Weights of a small mixture-of-experts language model, trained from scratch on English Wikipedia: 48 PolyReLU neurons an expert.
Below are experts of layer 10 (counted from 0) of a mixture-of-experts language model. Rows are named down (a neuron's output weights, with its number) and show model dimensions 64-95. Each number is 500 + 25 x the weight over its row's rms, rounded and kept within 0 to 999. Numbers have three digits each.
Before each expert's rows: a language model's description of what the expert responds to. This comes from a sample of Wikipedia text that the model never trained on.

# expert 40
Words inside names of military units and national institutions, such as Royal Air Force, National, Army, Civil War, World War, Supreme.
down0:499503470552450479516497539470498515459513517515497466478524502531519528495515523486515484544514
down1:473495515523516489499513514561484428522498509451526504484516523548525478497509506495497529489522
down2:521509532511538472500493504518536477511484491465483540492551487473484491441476493502515527518504
down3:511522505475495527449505515500490540524514509513477523535509489477477525512485466548507507547520
down4:524521506513508494475478470476474470510493480519486477486449483480475488456470505512452462500520
down5:515518488496479458522494505486524478525462501479482516542486446538486546485509457477521505537534
down6:508512516496497511516501475500509495529524440474512503485474506479471493504540463488536516480532
down7:502494477461486506508445471489483468483461486489531501491486544445472501494494464453480502475516
down8:482479514462493545458519508484508517517522474539456459469492505538506540482502519475534492488509
down9:519515529548518548486502485525489496524501486465484488492455512490520467531526470492528539448511
down10:515510535529474479492447469527462547547521519528535458489511515500479500515523521508485534474488
down11:497494538526534449526499532538465508491526522514495517480518526461561495483507485512499466495511
down12:465512494526520493550495514442490478511486507481518481516495492504477512501479486490507501466493
down13:481520478487522503465532485479460512469521513508511472480518460511487494541517478507491493548508
down14:493518481507494503525499509515548502506511522506487509495539494507492502526485476548529532525440
down15:533468493472501520529466502464463502517523453506478507509519503482477495522499485508515499521462
down16:514505493534518524505514563493517508475470503468483538528516474504492498494528513529511515565513
down17:503547537483533487527481521473484502477535494533459495460512493509525507509472509488484471513520
down18:520494475529489531564471488475558464514473513527467526511519492491535473483474518509512512497466
down19:502503503526491507571530484500536529486517456443543553502481518508491491509486488494486512461506
down20:507514514502499484491492488503500511506482476512512513488499470519449537493518524503521496524529
down21:462533457482526476526512491507506556485499522478495508523527498496471459525507472511510466506531
down22:489529480452468498475487539505481524475516484514496499518496505539506482580501523514515518538539
down23:536496487454519490487521511498448493493539518523445483490502530476501486511491543501516531492479
down24:502530477531485506478531421499507529479534561523520510510532495505514513464474503502487500510524
down25:489552501504507465484503465504446491517497510527496453508516508524504476535489489495488486505482
down26:495475507539505516545521511497492544461507522506473489497484532474535493405520467510526491487502
down27:511484481506490461551466505516480480526456496434491473510480454485507485538476468523502509560504
down28:496473548500503483516463478506476518504505507517464504506543511546488487498477477539513411484516
down29:504507515534508474499465505518498490509486494515474487503547511482521498496478510510513499524470
down30:491508519571480468466529524522465513519478477485503520522495472514496469496479480513522534535481
down31:500498508478526537501506466468481482489546511519473526516496465500492491475485490480464511481490
down32:473519504506481509489458516519504494520505517466543468521478494479547505493534487505536551515479
down33:484550546488509519456483503525559506478460471506526494480498510486483481479513477478490511496522
down34:484510492504464456482502520476485495482479484478483516458483481483522489474510495470493478472526
down35:476511522484504493494515487518502487528521479487468490449475507501521455538535457494487524474467
down36:543460495530490530540464520525545527471470517506537498478522513474541539529467502448515469488525
down37:491537489519427494454496527468519495493511512495463413521459473500489501513516496523466485502478
down38:500554515474453517555451505548496503479517535478505523528489513492514456499473517519510439505525
down39:520509454505505484508513450520543522517524482536507507487488523509535574495496501508487493467536
down40:483509506477495533511467482509511472494515506465484485512472490529467520492514532509507570503522
down41:492497546458497486544448509519534484500475510524464483481511458434519517459488490524504473554490
down42:487533503496455503480515519493496517487445510508502533486471487503456548535493545485467476470544
down43:498455501469500513461513538506502543487515515520471455510484524469498517531519530474537484509474
down44:489520548504460480510518504493489518510491498475545503496495499524517492494497523506477429483478
down45:526482506522504490508505528467456472479474500516558519500472517496489510498498514439514464534425
down46:522483520519482527496488542529510508522473486479493521500510520465476461467468526496537518583493
down47:517515474487471483492482490525520525497499505486517523485458538510542460483548462482537499531482

# expert 20
Commas, and, but, while, although, with and opening parentheses that link clauses or list items, often before which or who.
down0:523528544483504493503435482505442510500504461503519508503526529487499511469515527502505529427489
down1:492488473486490512462494525519475515499510518507517505484504507497518490485522482505497438542474
down2:457496507490485482526472489486504514486498504476512514520493472532512520539499512519510520513510
down3:471533501484523480532528474465488509478502472502482504473471491540454482513475528530527493476497
down4:543496446475484502473494526491490501469519480472485521466485514482507477469490491525511489472484
down5:491482504518523470504498510527509482517489514453513523484502453518516500512510542487506514487548
down6:502481545484495475524478480517510504515527518492542489503485482454487524496530485463471503515478
down7:445517522489551513516448458506539489489493518470536465493535499506497490531534501525464518496564
down8:478476524526476493535531528496518488542462477498512509468494501539509482553501491463492507462515
down9:519490522497504540494489472506496536517483513537503440494483515501472552525490517491492495518526
down10:494531463513486482507539493527501505495511472516547479482524499494493491512486518539499506533528
down11:517516503492533476497500529486535508469475501477529483469490476486520528533488516438477510501525
down12:503531498476512518515510507465497479523499501489495495465529495532486492465490489507533487507474
down13:476523531480485512506446496491524503550517522506509500482488481470481458482490446521502488528443
down14:542527529543488548484515541541492489516503484511510510485514482472553488490500498558544521492480
down15:505440505475516477533499500507498519473498468493449504472477488521493482500464515457483499489546
down16:505521501451506549528533485480502468479540506477485468518530491496518534526514545480517472483515
down17:480457519487485526485511441478493449487511470521497474523515546522492485526521486504487525463517
down18:508534517478481522484534522482474523524516540462518494490490465495503506484539494527504468517456
down19:502462487520531493465515534484489474496514506556483488495493499537506482509497524487474467477512
down20:486511469469502489502460457514497454477501498545507506502494513455509533487495494506494449472484
down21:509514495499525522481541491541475514507493486535548473522523485520499522500495534501493510484506
down22:485477506493491526517481539494514458468515502474493486500525510487507468483560515521476487466497
down23:472513542501538518496494466512502503502489518499470477517499507541493488464475509516495490499526
down24:502488507523489475539483513500458525487489530461481476530456486516501522518459533488539487509517
down25:583495503469484526509500567476493531516496521513501471530515449494513491506526476459503520538528
down26:523530509512507473518431465515479543524499502522503571488504473478500497521538474495465565496513
down27:549531513532500470507540496525488514521470518495502474492552455526540500545503501534498563521525
down28:511504521506489483456515498492510497471488492511517523467497561474573493567530525486523500530481
down29:514549499489521533506523468537481495513473506466539515473496517476499479530517477505507479506518
down30:444525476478498500478517532520497523462501484487513492497478469513533526531500493498510497474481
down31:480520513523550531522481519496501504474485516498540479502489468515513478512479472521452472499460
down32:495499516527514515484481506505518451494506505498520495518491521507484495514462514480489483481446
down33:474515498500493504563448519534519495500504491527523507524529462513524512486504500488518454488457
down34:512518521537521481485491506516499522482550491477503523471499497523554489489529501527477495456479
down35:478515493510504515497536468473518505475497475504508493453510484483497484481493496522486501494457
down36:476520498493497527523522520533492493420515495482485503501482547480501527503513469476507478485468
down37:476529499515534504491494521493451498514463501531531500519488498433492493464493485524477512525487
down38:514472487456481497485519508496455458539489526484477520524504496510491475465447487526470520566496
down39:512502497503463579526517530551484495488482520485480502442480490480500499507519525503513490496484
down40:540532471545533487507512533503476504475483518501481516509506509503488457525470488539509514511495
down41:490494456539483487532466522468490457493480495488540494550449445499509464512526494534512503481485
down42:527480504513497497535517495499548510521503546481485522485535498528479530471566494499504506491493
down43:481524524460451461525539506530544495487527495526471491468475502463498492519496455494439522497512
down44:447507463484482494531484520511490489515533492532548489531529487499535490484474484481468465554473
down45:466495477482486476530516553547530488485490549495497480510476469495493485502541468484453496485486
down46:508465483514482482511468500510517509562443498522481490513510491497497482497497531498478520481523
down47:517529510494533512493493489513530483512534524517513511543502470539503477519516506499497478514538

# expert 51
"the" and "The" inside noun phrases, plus institutional adjectives after it, like United States, Supreme, Royal, National, federal.
down0:448562483509492554463526525499468481491475483505511496507515447508512488486517509487506480486534
down1:494485533488527515511489504506478537509529554448479491509497542483475521448496478487498470525460
down2:487537510525481507508502510515519499481479480509539479499474537525517516496481515558524509513457
down3:491505495472494541519516567516480522487489522482492542490531534477521503496467503510512480501453
down4:501459512531532499500477522460549496519492494485557556485502472535537491493483481485497481515527
down5:490513490516492454466476481503486454472534502551510491511472525533504519513495499538493467514488
down6:466473466518470509515487537484518547541517525558496561495459486451502501509530497450551553480505
down7:475503448530502489529502524523534547498514502514473518511542475493525523536494514514513505482523
down8:480512460535506493506482534503456516512484513509479518497528521477465535504535506500506557466456
down9:534515563552502527466508465457503467483566514521486518512482537507479503444507484485484531501497
down10:494493467498478503495484494504507463476492507515495498493502496506509511489564501526517433483459
down11:522481423528530518475485468517501488520456506507514531515515495550521449485501534508485495516492
down12:512498516473499500496500559528486532446479492522500487502496478493501459539485508470537477539545
down13:468486502536485509484509541526494520492480459474479475490502458512504470491510545503508511507514
down14:531500541521474458487471520491540547507480481501468514453490481520463477502517468522501542500459
down15:525520558505537516531484524468480527508500553472497513519506497470442497490475540521456482511517
down16:506547499499513485481473488501558455560519501508496428477523519468522487496499447472539471483470
down17:502509508514491534479482474525493542495523485450514469513496513455508500512522496498492505515491
down18:491527445502524482454507524484485526466499527550440503529452533472478490518534506498487495498508
down19:524518502456492497511515455459480544414484477493501493540489477474494513533468502497503498538512
down20:481477536521496500465463487539465491492486503504499506475504498492510468507508497513536455490539
down21:531498523542475479524507471507524475535530462528538488512432501474526481522474528502509552492513
down22:510493532438542548486490490483515499484503487477539508501499507522519465500461482521467465472495
down23:481509513475471534491534469497487474409442474453506503502503474472548545496483543507499504536542
down24:504497528475532497458481548497476484490514527476484537532490499533524524467492468514499519523527
down25:510497507498476532455506492500533491494523498493519489481497474484490442498482488510473513521496
down26:482481523515472510512500553441524504482529474532500500529463478500465537480519490549486538478544
down27:501523500439493532508521522506498474489512557512501499458481480475468505483491491522525493548505
down28:472518499472538472475468477530528498516588541456486511490509509546529499492471499502510458499517
down29:510476501511503492472526509515483478482506518486507477476474502463509539491544507444503516524489
down30:497543485481498480487512490537491523530458530531509478522499521529508469524509489478499467476509
down31:497500512488515454520511545511517480488509466490477505482515449516522542544472511492497570518527
down32:500516462507494477482469507485543483542475534542509490496504528449506509477533507505532474488471
down33:493507434548462493480441561549530519556476507566461514490505462529507512482498494480523551472469
down34:555503497467508423436498490499517484509484531523520461545459518537479510495498481466492424510483
down35:508578540489530532532519494540480495473524485502543521493514478444498502503491474488514452496475
down36:525498559521539506494506514514486494476484496477486469493522493497503519466486496497497512525505
down37:451492485481490495511571481479498517478481484488491540523470491513524476477472509518511444461496
down38:532547472466546528498524512498497488523513475531510501502498523468511435517521534499460487519510
down39:508494487481527492542500501510478468427491471498493499536515504477497509478489474507517504519535
down40:495515543498498473527503501481508472499570485536546468477484484441531518538489542506489505490515
down41:485544502492506465495474460510503528490521485555509502514460496490483536506476523496508486568462
down42:542497470513475482492549513490490461509465491534458503524514516435454469490481505456472509536485
down43:481549487476521492497491520542453500469516489491504468497485501540497473484482561514512522464527
down44:498488520486499513471503511456535486494534518514534500505489459462474489518553496499477512519529
down45:472483530458497489475477514510495492457553521544502516516491461482521514492523466510505506529491
down46:483519493503475515490538487513501499493481515500535524510532487521501483492488491556481447550506
down47:506489472543481507527496488501496528554469534502471473518519508500481516520504495495514474495470